{
  "num_hidden_layers": 8,
  "norm": "layernorm",
  "train_tokens": 424900000
}
Below are experts of layer 5 (counted from 0) of a mixture-of-experts language model. Rows are named router (the router's row for the expert), up (a neuron's input weights, with its number), down (a neuron's output weights, with its number) and show model dimensions 256-383. Each number is 500 + 40 x the weight over its row's rms, rounded and kept within 0 to 999. Numbers have three digits each.
After each expert's rows: a language model's description of what the expert responds to. This comes from a sample of Wikipedia text that the model never trained on.

# expert 5
router:525454423492548529486514438578517465544512510437530524490521430502514468525525511496411526465535491545530519463511518616497502493482490474435496479472531450544470477489516533481556517399434428572575455452446538503597472569569559468500467485503530484550500503566459578435484541437513427555501540419474497527464479500481498474433529486534500556555474470510493410507469429523524508454463
up3:499461533542494502494475444585528509422432543512510519439482543503504555545495509501468522439521453497494507439524513528500553502510497492491534530499532439464498488540479518560530444465459463477484435476513593496465447550499513529538547548446506513479479492540485481548492473483486422550469490440471442448522415540564520462515481496565546497555542575493567493512491523520526435538517
down3:491475430554434507441509504560540448522518431490499515451480523417549496527513541483566455523510549460473535531457507433521465489505494522473491496504507477527480490538479501474467608535508506411438582493530509492526463489468499490515428487421475478479508460542469499500466582535436538431543531517530529515460420520483525462521485455590530504480594490518523536487528473505440455510542
up4:535536509464522497490448557533527557482401444448491468507517443435475527514476463528532519486549438477569520515534472508519534506469473484545501553514503507458507534480534467529507488430483510451474475544516514492441531488552475574479593479476440559478514483530476560553492515492506578498522468509510566496497543511479426529559500503513380551452529433483520439532521434400484482449472
down4:530504516469604563484480495511538484536538464493504487518508497479521585465523542532534479543389458472499533542558480403504538423501476572496506463478480456505465485505467512439615520594470552539474504528507494497499520453522580465455473492507496468472543549540498458555567466480444487510439471496518476480476497559552530517514554446490504551572473419538557526490507564458567496532527
up5:488517517452511448521517447537541465506426489490500492492489479416496520508517464512514494479451488560499526527465501468534486458530546474424493500487518473495584508488533528523520532488483442483539481534446507552486381455534522513507460481521452483541542494505425547529449435560456543509523505493493509449479474546487480585491566537526475532499548524520574572510446418424470481543510
down5:499476542469532503499505544510563545490526533465471418467461545460566491522543532439546484485498590459514514516483450501521467452483420497452480470502475448512486483528502494517473503570543502443421587475514486464499559412475529554518492508469491547480539503470492485466523514495513486518501477585515508486504553517558525527557431421453497456454529515531454481501562537508522477474529
It responds to: Single capital letters or pieces opening names and codes, plus minutes and seconds inside coordinates, e.g. R, M, 27′08″, non-Latin script pieces.

# expert 52
router:485449482459575557417452492504451509580553484475561497459490500455523499500507506514447504534464570539514533512475443589550540558511483473492545467484565418533469536520541523466534504458416462467546496444436532509519466477544537500555571442535522447462471491554463518519488511449534481531442507417471491547492524546518425499482485510518454557567450494443458457528502474528513554458474
up3:493410499474485503491510525526548510563419483452416488487495509500496506442518520538492511516475452525460493575460488485587434460512504430473513502569462483481576523500551540488582430490489464433501490490443489599532520449433521538524460541409472481512484500510540517438477493517487465472466553540556501486512518510559552473472526477459465558535544481565529456515554526537519524476503
down3:458516404490494516539563473537443478495517467571391544488511495547440492505551500561531519554479427500497508515560546431453520404477479516561496506499522542514429512527448511484461460447473549558537486502480496499416632553426552555475514533541490517448456504540500467459490469529504407511546505529498522518575510460483471504518456481478553537490491459549453550534572475488421535484442
up4:542542503486457509471517517528483471395483516471563536476479488483460570548465505515496518523503470528433551514495500490507491531548412544507492489520575552501520546488507511583490540489432472457460447509476504422609498453498538457608584530551500481543558498555526462564492559531505533526517425449550535547527485544461477507534524482468474476504455527543448475523501514470429466549478
down4:508558433499508567559509438483511476506546507514503435529461534437554545531496533539387514531443449494531463502507483407542493421542465452443525403466525457594462494587516526547530499509487463437490515512509493500482427412470499522446508576498554487525498534493564444513515515478470537515445541565554482485501459526465478542505496469540542486455511516432478508473453470467506518549503
up5:546474522479472523574508504503559424576449468534463482414570494474470450524504491592501474515506428551522525527500478491555468523612577513498512485502551458481529518532519517542518554426475469459567465517431431456489506468497471498584530416479547553465550537468449479510422497596506493494563537462528469452469448532540480505570536551562542567526386473540537393524564517517470541540428
down5:463541455515485467445447514452537505463529442499512532501552482510490535506556493547422477573468470524528482570513575425542488563573479509460475404466554457554452494513518476485440532483470627530514529509544616437532486562474486517496441535470435529520523468488577461523507461494446455479455448553521545470536626539547529506478525420504495567530556499531514527500475491488524538483460
It responds to: Numerals in table cells, scores, heights, dates and statistics, such as 7–0, 1.76 m, 3 December, 34.5.

# expert 16
router:539425574510635476459484498506519540570518534469549510485453436429486481501459532553453477437581502549510505533538497507500516602531446480438520430517507449495478486514544543549535482407437523536502494480385492511470507482514573548556495434537533479564521466507536530470496497468488446502507433441495473493428479495472466531503484519512461502514421518467477456525508456547521538491510
up1:503489504452466529463557534446500532465479464471511497479464529519490514433504519460505563483481522506472480484485466481542511540549472441519488560594633470519518548456550464456512519476492487485491535472506505475467536503462548487490502570454482511492484522480447518423500499493582498482460536478437531480487417472486405461500435490476507522450570512518504459559553461482459483526536
down1:504483565435509528476499538501536454544504562395459473543450440553538476508462553555499520495467521555545449452490509481502500490569492460549517497507499527526481518512465565523507476473491505500531500517474533469495489534583521528472427533528524485539450493441509448486452534391471562568495449538580534528484507457460528472551409485551519485464492498480511505448586523529384466511467
up2:526539530443495447423471546555488526453482524497469464515501474506446555515455442496550511440513487501459486476528433514559531483440498437490509536469578497521477474502527516477569501426497471510516507504532533516529477559474517507501555395536441478503527500470456550530549588428521559444455443469533484544534477448437496481516469500493439559475538513528540468541484509415512471525513
down2:545475605554477516441506500469526470544544557544515562551514419564585482527507482541458438517545512445510518523592534434487522544578497516442443476582482511460483467532517478501473566506484543521521456496505506551427450436475424455556568544504415508437511607550482525448533484557477489413502519496548561522553596521453494552503480523490494500532474483490532509546483469561476477483550
up3:540466501508487508532517436531496508528528463551487465466524505461516507438403511461447549465489507496463501521567511486528603537514514496446542478537435555513504478488463585457548502508448576484477534484534499456420555463474487490519517465526508528502495512473454548542529526461457508450403475468444503495560449496485553484513506464485550545516454518528564475535521407485525488491430
down3:453484422451560476531600491541532594461537519559557517478441481448507518467514532456527566502413523514513505497512513462488486472476509435435438530464484500559534471513523412424455443444534465453487450506511567523488591557529554518569604543489484500529467496478486491481581466444501486431466487528474442485464486462516550425427464511477514452527583501462576510526435427481613586512563
It responds to: Commas closing a clause before which, but, and or a participle, plus participles like born, died, released, directed after was.

# expert 32
router:497504502475542501458488486559454472535542493515583475451453408436561488510437466506511586479468483537557579548488408554548543494546443471491492446499513531516464531537560583474494520467439434521537460517402531464458508517573587516502523443531511456551524490500456522509456552460468449553456453457499472458484486530514472473535456542471421507525446418499555431480521410460552539493468
up1:531478486436558507493463522487513476487548464542507416484443502550499471524454511561493495423530574535457470493480452512476497455524464470581520452483466485534598611499526541457453469506547502498506446456538466500513547412535481510477497518566509467521465465500538482445417474419505529569474543523551431498458487510470525521448464518472567485510483574542500500464449520468564488454513
down1:487481478541440493538480506493470510417496491450528408481468489482535491541487478497464479505543467513457517479506422499511485496468462518569463516486507482547552444555453457516504551507569522447477558456523489531461530538509503525446533510430468508467458469501559521572512505462470497400493572543527463487421494513503446502477478545539473444503485512586445517446567552513473505508599
up2:515433555501516493539483458496482480472534495470495616423476511478539487427529505425510476520482463530465504474495459513497520513515506549438485486501552516501541506445472486517471508535470389465553523481508485519435533548495482475422530485479443469451520516551543624474572515554447479503496547498505494542429482540575556486486527549497490467502478489495543494528396471522497492508477
down2:537425584488478515527451437483498506453522509526497484546545471469486503435498474470511503505524486442488503489508555558440465424485457465550464500533495412541476542439485523462469492504479573525526490491446467487553499540520501547523456519512514537433573484518470513525529483521511488504516405467457504544504500511456437499491529496514470527399476466484501518461433447512485474513559
up3:528515512569574485505547506565511500583468511494520569509455550511499531436487445499489477468485497492486479491572459531504522477572570516468511492419497475471513486526461499472494539523485532407501482520524547504540448504554532442568492476543465495436477550513545519476466539536492509581496492540469567539440524497549453508510478547494506520526530490525530441520526439501445506508485
down3:481528507540531553520504522467503512555451480578445451508448495501513498559488559513481540521574517464481574450515538510504532490482529562528471524486421572543530407464517433491457505527534444477428411520496530512497529538435461481491493470486526466481501477528472490471429494571519505519488514454473523509575481456464484409493524534362638526503493568483534520496506554545515546433562
It responds to: En dashes in year ranges and scores and opening parentheses before years, such as 1874–1899, 0–1, (1998); also was, moved, due.

# expert 37
router:488472500546555550482478510558505518536503514491547443538482416462524503541408456544390596524526490510497550518585454568537529512575489451442513477538498475555437446489535552495512490441445511503493448436497492487482531475525528505524530433513562500532521510535423492471477518468517476487462407439502454466528466506501480419536500539501500539580402491431478437493473475524512569433452
up0:460476470506507468500472492562503575489496512510508439457482432514542549462463438526458546443494511463438499599489474543501461531572500546518482531541560451581515486528458491480486534449485470475564479607484445452517495533518494471461575497518495505479548485578524435518530517440513510534535496483547489489488524479505491492532459542408432409554525454463480459482585523560525518480555
down0:460551516465477485436492530483482518486494501463509468500498464468496476544440525528458474424509495551499534489447532486450501497539431475544443509479489592521501487492494560482500492574600535549479511528429507564520457514502455478578463505546483495475479502475539496550548497581509500452487597519491505432451461617478482469462483439471518536455522454494444471457456468514467498452474
up1:534532438478428511508495538471484539538480426502513522508481494485534580455534433485517485509506511429481478571515552489514468544488500536534526528498462416547481477541587512462404554562450441525510505469524534496461490521555528536438500471481493495563496594522436477481426457447532535497586469416530470500559564510472397511463412463531498475512500502537530419559547500457515525513549
down1:422534500493545474477473552459520468520461526505514505461462484558554476490478475525502476406482517472500432491473498512556496454506414449520476532504532492482463484496578460501488545488440482432458532470499476570457544487526514479546528496447577528599448540470480471508606543456494476512511547509555498475470492483453491509498411489555507507500443488500512547451575454475498533532459
up2:498503491454510473483503484489459585530520535485529525531415472448497491458472455511447505496484538494473603550468487498448531530496522473508521485488468442519503448457564468542514502489479489534561490492547514557543487496475555583481474518520520423467495498534474522473479483542439438475521407484461517532506501392498488408544475548428454516456542571509459461478501537507512633460559
down2:563533445573480545539491536469558507496501474535475431456511557507471460485512552467525493566590512492444506481498533464498486508530489507459381517491498531418523488461476508502439545451513500496400472501489549471575456507490474466558477412506463475439532496468528486549487548556472464441537485487504493444566478431441516482510433477480522473512471531516505518510443481563511488498469
It responds to: Commas between town and county or country, opening parentheses, and sentence-starting He or She in biographies and shipwreck lists.

# expert 13
router:541483487529593498414467513507531473509495467491521516523502512472529501449525586509475531506497489456504526543536445636516546555542520460461558462486521476568510568488562512477563519487407489446519519425411462436515493444521560551485511510498567411514554453522500537484450522437485466546516487462514469476514533526479444497475515493514450485500484437482520460521453462492464538455489
up0:573529535435529533535488515471480445514537470469529544529491521497437538480485510492514566439501519479496483517450496537482384530475566523461569526497466562450539476541530523504458508483503450455511400557450534519555502502510463561522449489441511452463537601552429508520540536445559548505571509439439525514533471494536470463452572505494447545495444507500533476437459493451536533529487
down0:505456477484538568541545550491491522493571437505503503518480578489458472476527476452429540513563505532505535507430487418510566425486533541557473426525505456486477462525460513523516526521442470488435528452445459515440518488498503507508483506465513478567491504462491572571456561425466501479504457520561500480506513540507450584488431509460586430473494484460472446488492499514560517546433
up1:485501529567467469427516515564442464536481545469474537487547472431443420568516502511499527468538460502438448527506505455435431489469512495467495508568542511525506491498565466512475468572558455499506458511453482527544519508496507478571500511492405474592518515454476440428560559521442593490440508531535435456532469478468491493526513518510549517462490533437482495514548515479430546543546
down1:488482518444509451507473538487492498544484450497497479502520541526499528467486518535522517464481492480595554478480568518433573440465497462531522518471499483544453426520445513482536528539499458610474498554517452489427526467484527553557497539568500562521600510459460507475531565474529552508503544477532504484532541522521494507537537554424453497492549472470507548447514541552441515540519
up2:503496561587448551510521487531529477436448485466455514510465460424464470488534462570543525473518545481432558564632387601465547555565477444532471537529511466437507494529423415450533490476515513467496482455471437499503492491511487448510472487435444523451531424472521561503489485439538500525492498498536531458434522511492412528549500548541469501486496515475462539465502499517467473548478
down2:527458542508429488435469452479535546539544455506529526518576503484525471547484501483516500467504512443425530436548481528510451528529555415465509529449457525463534529563487467490557514489484528546467477518454475510563540481546465434509463435531475471492524456492488472518488488580500427562515518469570530503546487364550535460542585422548463434493533546561515472509497499482509550486484
It responds to: Numeric cells, signs and separators in pipe tables of league standings, election results and climate data, such as +21, −21, 65.1.

# expert 11
router:480424492479538520419492480490567513583486471500587522531521478466474483542466498479442503498513538559493546487513450533545494508521528479479528512493496471465496552519526478500519509420442508520560528464424470435507492526507533478522510439487523459469520511511469520486485480461498467529496486466499428485520464446485450495425474466524487530534481490426549435467467520475533505479485
up0:514500496488469526505424498534463584465584571414556505496461486458568571498510508569407494500481528548453537544484503470462489493435459475540588482513585570487483454458466574559487583499504462427475487526581543543520498480494468498469494534495470507499466511485460523503507560500515454511466538510525532534371388488550467516522527542448457444516518476548488495457472470477493590510549
down0:546537592509465477468504508460619565487523530529551461488448499595495469484484509465470427486542440498443498449463484446482447491491516527510435461507510507500543491507537542477435454532536467451522465517526467497573467498459510462497468518463474525479439534530484410564554464549499549534501563477498462497490502525504512500463490531506501417451501497495392524532519570554471475518506
up1:498434472459455497550565512409480459492498564468523512477458481527529433493422514486541487539567538488510531538433511511549484477459483533527512423554491457464514511568518458566493455506441505523490551460546459435479597516539496536480509524512557529544440473510480494513419539450447401508500526464565532489551486584542523503528453481464421446557508501516597443506550412520399458538480
down1:439535590452555470432500527515464434448519464522559478467451485500499540580491484469496530601550419487512506472509392526506520505549541496537562560481526493492517494484454476513487539588433545479484460493458460530486426569502480568490549606547555521505509548503520486519527497504524511533516536521489500493500558493487489479493509436492564464469514446445539472519464532558535508568483
up2:478464544530511551497459404485522443527558498524530482508551406524507531537525510525449545422489486522513496498532519513479443461477461465485545515504519553535464478524474533496480471541549488480535486534434513538540513481496580460454491545453490451463395518514475434460490494437527602518489530546491553535535471510518463483432571509520474512424532509482433429483517501438511544497419
down2:522515457494508512537521506483507449494485483541463545554518563481555477564457447527477438449482452467519480502445446514447469458514447505437465451527530490579547456560565523494530493520546456470494583452532508471464502531536479418521483425504486468450480408562519520513530458532503499463527543444466564529498503472510519552526440436540493486499453552475487501437483472523511510414488
It responds to: Number pieces and magnitude or unit words, especially decimal degree digits in coordinates, money amounts and million, billion, kg, mm.

# expert 44
router:539448542529531479460467464474486526531589542464540504484484465442472531504486514509436522491537555535544572493524500487487527517533564474431531493502549473543481552481588532532468445450419468511533515547473512506562440528529599558554500408498505443540520513532460512518478500494484391520477469472410553462455479468478493526464506494467493537521482468459510449523457434572515562424490
up0:607457435553486524500542494553558543529506538503501571444500516449482451541438461594514439515508523526486534520576492484526541522515515522462520615511527510391508427490492461537490473418503496553535561492456549491512477497502431526507503554495473467415503470499518490526524560513447528510474566506490431455524462540546494491559528543515475474533465505442454496553553520471478477506504
down0:474511519551465485477482394518433480489483405502526604481495459508558431541483511459546559423533543542505569470455540393534532495520491399453526522468467474515459501499508497553501453500408444478471482518510508501512464474479505428483541525540457435505519456508503557492527531523547597463413474499457486485502459457431477526513494483531464581562515528508433531502504558513513471591487
up1:547503501504504534445497528487557500504518447459486498525459503491547505506478497569511483413497554531476453527459496534513473538507422570449481491577494492432449502531426490472430506469464461516535530523492491541446447495513500520498506533485513474574482486505478481515448509489487532497503521505486452467481449520454467487498501528481495526517549525492462444491508569496491521517494
down1:499478482533555527523454568457461498505551487496547533512500494446512562527511525484551548525493548529574501419437554408494532425470419524461525518476497514502506501509442474470489516469408493492413455468535525434479481534518584497448514498459577574471498420509458544444519557451482497507475522542592433516447484479511542479493550573512509467502587590510455435537545481544498509523472
up2:504470485525464476474464469467501451523496519563537525512430464546476441470519502549506557547499490470447520538532545487513535551550547440526558506458466539505472541450515479468497636512473578465587521508541475505492434508501454482495484482465497503383533567502487483481519554464455519488493445446490578569501490531533526566477488535488451502518487511469503491460518477438556532501505
down2:479511545472526500630417502468454529547515469554539471534488459538515491497535465527472499532490480457448436525459472430490470486473446488466479546478571484541517529520505496506507591424473518470509515456447444499422425461508537523512531489500505520449491532514536504463439505571510417509515403478519514523583477550585520489485471509531592481522515512548484581505551466530505500533530
It responds to: Prepositions and inclusion words linking a noun or participle to its complement, such as such as, include, skin of, depending on.

# expert 9
router:494468535459491528476463457473443532561545533449518508489452463451495539489510471543435498442485552490525539504566477525508522492534441470483532546545531452535449501514516556450485477430479499533641461484473495507509469480534540527498499426498593502494540541532421549509484479486520437533507486460532528510500543501504481557500477559473480527491483534475492472553498451483483523490514
up0:534483463405485590430534456502547515556455501532529534504511534550444485549525526475558575458523489576545487452438439480559469507543433546542505533504527452510420501554481487506529580494502508490526599457504430490482496510529480492458510551452464554432482507545464389544447464492527539534516531461500534512505518445548497526518484428506540540464458432443485555476565421509506500481516
down0:510521451403526510507580497502556498582426495500509482506503479487524498447472534499493512463458548552523518498440459507545434489474492502515486508428489479562470449489508522543562555454545471470514473434572547507486409520499489523446515503530466472551466493480499490493508509480476501497501487488493530464484525506484480529525516506622452544549521496499494532467500466481465477469493
up1:562426554492498436430516471440486492501575458525481534489432533524539499519550594400545525450501511502521479446493511508491500485521448507505485491545528569559440474518482468509460506502467464470462507451500498489494507559553524462491499567556549551600446507470452424488496568488533562523516541508496465546570497528548548463516543462502480457525503473526491489508568455526481470509540
down1:528511576478524540482508511519452538473523494534490545494454549464497516524503477549499465477528567530474540468514507506416549457456483540490462539454476576428514520547516495487483456465482489487439492543553570526552497446527568539468510491539464483530521537433500499455501484572572419491519533532506447521515552466529524451487545483489568460551488493519523506490482434464446481467492
up2:428400481515473531510428542505469488514490553580404441551496496488570505501430480497444543565559528448476480457479459500507508596422550511534513486492505501531465479488541517582460486567529497469497481487511497402461532603520542453484523483463540520530460500553543537554481530461482506480509452505497489501493466469485478485528558483544501583562498497523452445494478489462529521509477
down2:471553502530505446565504447514494524509478437550469532528542515514487391480574483462469527450492485486509462507528489520507497560505439460490541421479501471486483513586470482531489592507468493543628542508502464520532473492505517408432556486582503520528540490441575494438529500533447473493472463500534545517482443519460458541545485578590463503503518558505493512416524493502504478447483
It responds to: Coordinating words and clause-level verbs linking phrases in biographical prose, such as and, or, &, but, published, met.

# expert 35
router:552460521495561499457483471497509471550559545498490472495475486404489530464436529510442537426518583559533545520555484615540533480528479502516569460521510473518462503468525568489441489454421518501490445490501501477509475460544602491463538403525542436516504497558450479475470567436511470541477485502453521482501470529495482491510509517452476512531443528474491444531480422456547514534521
up0:495447501505587492527485413533420490470519557470473472518466516556494554516494473483426480488546488555437506450528591507478486499497591449522517505447488493584414501420508528534510462493485487593537542535468474481403577504525495497513506566530444482496468461546459484497484471494557465450531530395527486514482451480474450432459572567416465502443567505486485503459427534486531546481539
down0:423480586581481514534478531504546511542522540455502484537437403472465486570470549459547446468475498422516515471626493417559504525539562553513493557553559488539524476459501492478458512505515589432453474443457535436491524457517517544528442497481486477509479489495503577473524547488538550502524549428496495467549467547533481483547544406502480554500515493539490464521534528489501522500529
up1:448509520470548553513549504489506571442513488526495546499474498491486491436559490445476449444500387541507496504522464481506512516496488534507499465487464517543493521536468474540448522498493448498484484487531492529388463528476437572473451524501519550570469507457479483450436504578504480546450401492484442487523544485504446496532480575486483526451450534495481478482516507481545517464512
down1:548510527502451532501507462548540534585550509443460455492486511507532482511481534444506463547545538508541458505457537503506456554460489496514571557464492528471568498507528535529468506531558405437489480524504545586444523545431539496470505561405455459530490525466539549542526516453569451520513452489524545474480569529490464423465430518594530471502484411547517515514505507473517492443507
up2:461468537486515526475515477520519493579468481447477455508512465481534515489442559484457510487515501414531486428480515564473562472520507502486498447481519424529492477503489567498495495501426513472532483442474501466447468477536464513530503418509477526489478430406490566537466530459532510516422497500503495438519472495480541502481544474485504484499503476462473515468598505506450528499477
down2:506507553516431532578427489517504480479503522464433520457543501482503478581540543487522500486484478504485482471435481519488429445540554525518482486532476490497502537575515483474455528487469520483422515498449517455530553512525586392460433512428467585400455450479499546473495544499404513520547482489496431492505492528515554538497470491511457482534489452520490516459472529471490553439605
It responds to: Given names and name pieces starting a person's name in credits and lists, such as John, David, Jamie, plus list-start pipes and dashes.

# expert 62
router:562456531467513509447482539530463471546546582478551487450471502428473536518466532503476538512512551511502542495497420540545496493513512505429512505466501494553505501434524501476506478453451463528502496544402528465551407521532587501509507418481546447516502516541473503447522570515537440507479493494507506459529469489488518496486491502433468602536496440415487430536449419442467533480487
up1:513371546543482602485528455548525520533489478477526521534490507471523492501463478517475489475525566532530486501538487512501513525565508516495435478523543540518499501565474561523529468511583532477470537451495452423464472407440534514465429493522535464520532534487567440559485513485522498567515501491533470491516451538475491541486492516570451531523508544507493532503487472625513503494566
down1:540552456445472482532520551556459473564481466511523550483482518445488498481486436520589507425538461540542449577481519461497441549527481524540565511448485406483509522536490562444576500509393510578584534493511494459565466525530528511542483447524531572576493467452507496538502569479432538499478450548499511480480425485440555415498501504539490506481535471476472463439571555449460440495483
up2:490498479511512481433529550517541526472451505528489498476563498470556522593497501412494591525515441484503558468499449549488588500513492461514488486490538506482476579541471468477515475505447493475471500478565497557522515541469462479455497485550472464487549458560474523494473540501486536578442539529481491546492425485414458509484555461507403526482498472537467430529461495542451480529579
down2:485479590555436523511454490559512485457476579531510436484502469476512491532507511496420544485511537470496461483470474494470458424494540478468518531477595475495512535481490532576543450483481527480565513512449494534486531535466442498464524516489467467449499525495565511535474598443510541533475464530460508537490501507515440476502524527510473500473526472495537465467463523514428485485502
up3:534546470500538484519532483493482510518493500493553491516494483573464519513496516539524526486504501502491540521521459531477547548516489492462558500537522476542546468521498476552473483488539504486502434471509545513492509529411514453543568440532519479507534508524451557474500530521492504501545481536446516480503503591587517499523477478487455641497499519430414405496495501476528472438484
down3:473436497485537473544461504394556472501523428438468467539497524476566534480478513518553507457553440470439474550468465481502490421485484503473522520528485511529571510511470489513497491553582463474402516525497516476435506461517505501496546440500492457446513479561448484461497509497509529541508530457531568442511517508534452458589478513468476546462592466499462564496569543436542401512463
It responds to: By and similar prepositions after passive verbs or credits, such as created by, adapted by, under, via, according to.

# expert 53
router:550425444480569604463526495565499509555579510515553510481486463480481453558480541548462468542492562568512514530500463497530473556483504476480520428499533465529461554498500567490495465427465487499592510491517508468477473531568515495460525466526538415507495520542508562480527510417488452536495485472530501540490411528483467476529486521526423582507475527434535481525514434533539514435464
up3:520446498519538482483438553438493515482456499516488414532494470510468503462397469484455506502505511436467528469539529504493497480488465556499495464530527489508474552472492512539472505437484484517573420528531517512445493483530524517520522559551530413527568530562570514462493576535516514512472451507492449522502443502430481492523487541533496549437479543433482524508455479535495490426499
down3:519447456496456533498490475516522459477512498470503500521600465520554470481537467446520537489487448456486457519489528575488539390466501472468543470459423492450555521496525499458453424529505460573479434507551513541503497439473501579465483496526499507434512522482463509514506479562476571474530568525443535535455499489479440495483481522510488491490497539493545517563455472500571463520471
up4:541496499547533453470528544429535524467531451468472467426522506532503535428505427454453541554525543558517564513526477515509497545516425428447488430494507480479487525501536442567486518494513511529517499448543461467435517481501590474556534547491563507553488502467553445546502529484615540522493494474444497534510487487542412484495473498498517491543493406532533491545452461526566442526524
down4:475576477408438481563482431433486459502512521482471494491491532566483541475578494389552484509533447474451448431495505509529496425547506518528513568504466527510567431504545503476531435484534492498486494495498531452522486499538553455552438492570457503555461516500496513485539532465480423427481500556511566547500505514457544521486533460511517489546520463518534458550472495514525443492429
up5:459550521514507537429527502552577487504455498449411517491472494496558522447546563501551472450534465522508445510473449508518412483485494491496493547472548497478455530467462519515523493513461481489473473459462465564552480498568414538488486523456501513467487442614499520525481452499484514515486502486467486494550529538490444460506498478494479479462596503457470477486619501426560480489498
down5:476467559506460538519444546489529524480444487485446515515504491491478476490505490476456542504526502513491487445537554423448584493499495493581436502449467451458521489573483516480478516497446558554525454551510489435531461504536511525501511572468501492515496495437525469519503469540524380559548558540529542463485481449511540500522506582530490511535452544523503497509526470500538514478502
It responds to: Opening parenthesis after a name or term, plus numbers, currency signs and Roman numerals such as $, £, 15, III.

# expert 23
router:485477543482561503469477457481469510575500530505559512458471463517497486477485471566438520498563572582521546507553489514521488511513482441447498522504551409538481453448577499527445476422401412556531492528475515481537434505491539485568518449482558460566582520528465557468486560485493474500487417433513486452527443533466497557506505539469468535532474478476532456547483457502503510514475
up0:452487452562513431498507570534461488568497486472528487471499596494424538499604539518466469498452412500460580481494438500481511492494528513481541487482490563568452569470510550474540480535479522483512514416446448508499541453449480546483429551455523489606565473461475490475511433531442510520499566472494517491437454404461521516482548406474484476512523500458478537538514440494545510526512
down0:428434505460530472527479460540535565478516514518519472517524436460560474451525495538488457462485476562514459529480402401501468479441513468462460504478456482565464518510497507482454467491473502529451476519566500480501529553532529513552489572498472457517421485488438551452587459489486478535480580434518461527518543442461517475468557553464487457528522421617520508460562570503527488525551
up1:533507500504531482529499505438503464579482528547519531456493414566424535504509441501450575475524570471530557528500469539502470482558519529477497556546535521498555539542480427516494473491511527512508500515498484488424415501482517522474534442456556486451466541524439532567492532544442420452461534506461469509485486501551526492472431500550507438532439572461516499459476486516457471495507
down1:528532465517451520498549453507539461498561515475504533478533572584473464461467490515481456521500450541467505546532629519559469510480493488479455533470524511509518474513526527522437528485458480509463506502450485492538621459485493510550502462445444512494600554595510543440417511507500540477513444509416507505480444542501463543504510468527478493526465543501523518570556486436561597500528
up2:489490504445504494513481603445563549513562590491447453534472418541570561531506483457537531437488517498452473432492490506493484481471488456509475469549511532511461511473578507504554524549514487487489479434519488468437481468491488465469518473467451544529479465504440472511537555501525520554426474450484510504511509475535459549495440464494484532477470535520522461435575503463464472471462
down2:469539487457484472483511507451461534479484485584549491552514455473461458515564517518508489523489524502498544552439500490461444526521498457468542513554536537497495485620517534492488543461511482613608518420486523419474567464525524520453427568484489459549466468510490454509419489446458496471444536489477487438520523567471547451495535533518505492515440462496527523438536516538530526523554
It responds to: Prepositions in, of, on, from, during introducing dates, places or events in biographies and sports text, and month names after On.

# expert 0
router:514416512473515517478408462478460525539556518500544469504477435460492529583489550515470555472509524570498551481492463603513546546537514434484486507552566458552503542448528529476535533440429507540501452504457496436487459492550509522505459467566541487460497420497455499466522556404565486474513469451539537472507459484483482528513484559505433554482445505444507466561486441480536582537485
up0:489468531487446490527464554506537524476470472460464507546468477443485503517461448419494479498532561470453415495494503495514531511503489497487537465479471608459518506497482423476523451468479503391503509496435531485478503528442457441478508466432457506481571515542526529479515530498520477533550570547483500521472462526513490494530486540536502515448450596556495507487489492505448613524536
down0:499572498490533451567523417564499510547523542475502483552480444489499416488501513437467498462490398453468520505487454508552419520535456555415443466520504508502489432564569504528490487454549430492520477541437529547445529593510470479506544492505402462499487502516482458504513446601553519546433462470565453407487500453452520487561624545482549476551534501442458507470494491496467468436515
up1:457520423497553442525469531500493564458510492418509496579427474455503465462517487443534485508504475459411497428498516479451514534507533491499463498465539494480489405496465470485583487558522437535530467464576438469518448495472485474499515471535511509500494506494508561469506497479585469509526539514594467483540451541503403402448555522443496556513451496477513474456428453375538545518490
down1:528518544545502458511510527491534476453554486482490511508443456468515473513482384519471490479487470450524482488418456460457491576558525461499548454436498511546520509499535536522465468429542479468505555517509570511533485488471563460495499468453490516524490448469433470542502521512524537568520501501503480555537502414480459463472480497541468507479577510490479497488465527529472499472445
up2:408467526527490403464542499496521462530458523469514458498531455552399496485545458482522545529522550529494451472474494531511528485454541421474531490512455548576492435553472544492468500473514508555508492533467491567514511433513518510542399454571458511471491541529537472585499529524509434493513438523486593474479461424534438461508541480488520535474563435478550493524548526510527505454479
down2:488500528473481483449500522514552510576518444512577553465494481476478536445434499511499485539506480493507512488529494501482484513541512479441539476476406538552615571546540540556517485526533487530623551532507440489454547523449565465456496540538479502502455475431518464436489429502465526464502536447449423478477538490514528472492460520470459521474487498463574513437522479530456506481507
It responds to: Dash bullets and pipes opening a new list item or table row, plus infobox field labels like Born, Occupation, Clade, Years.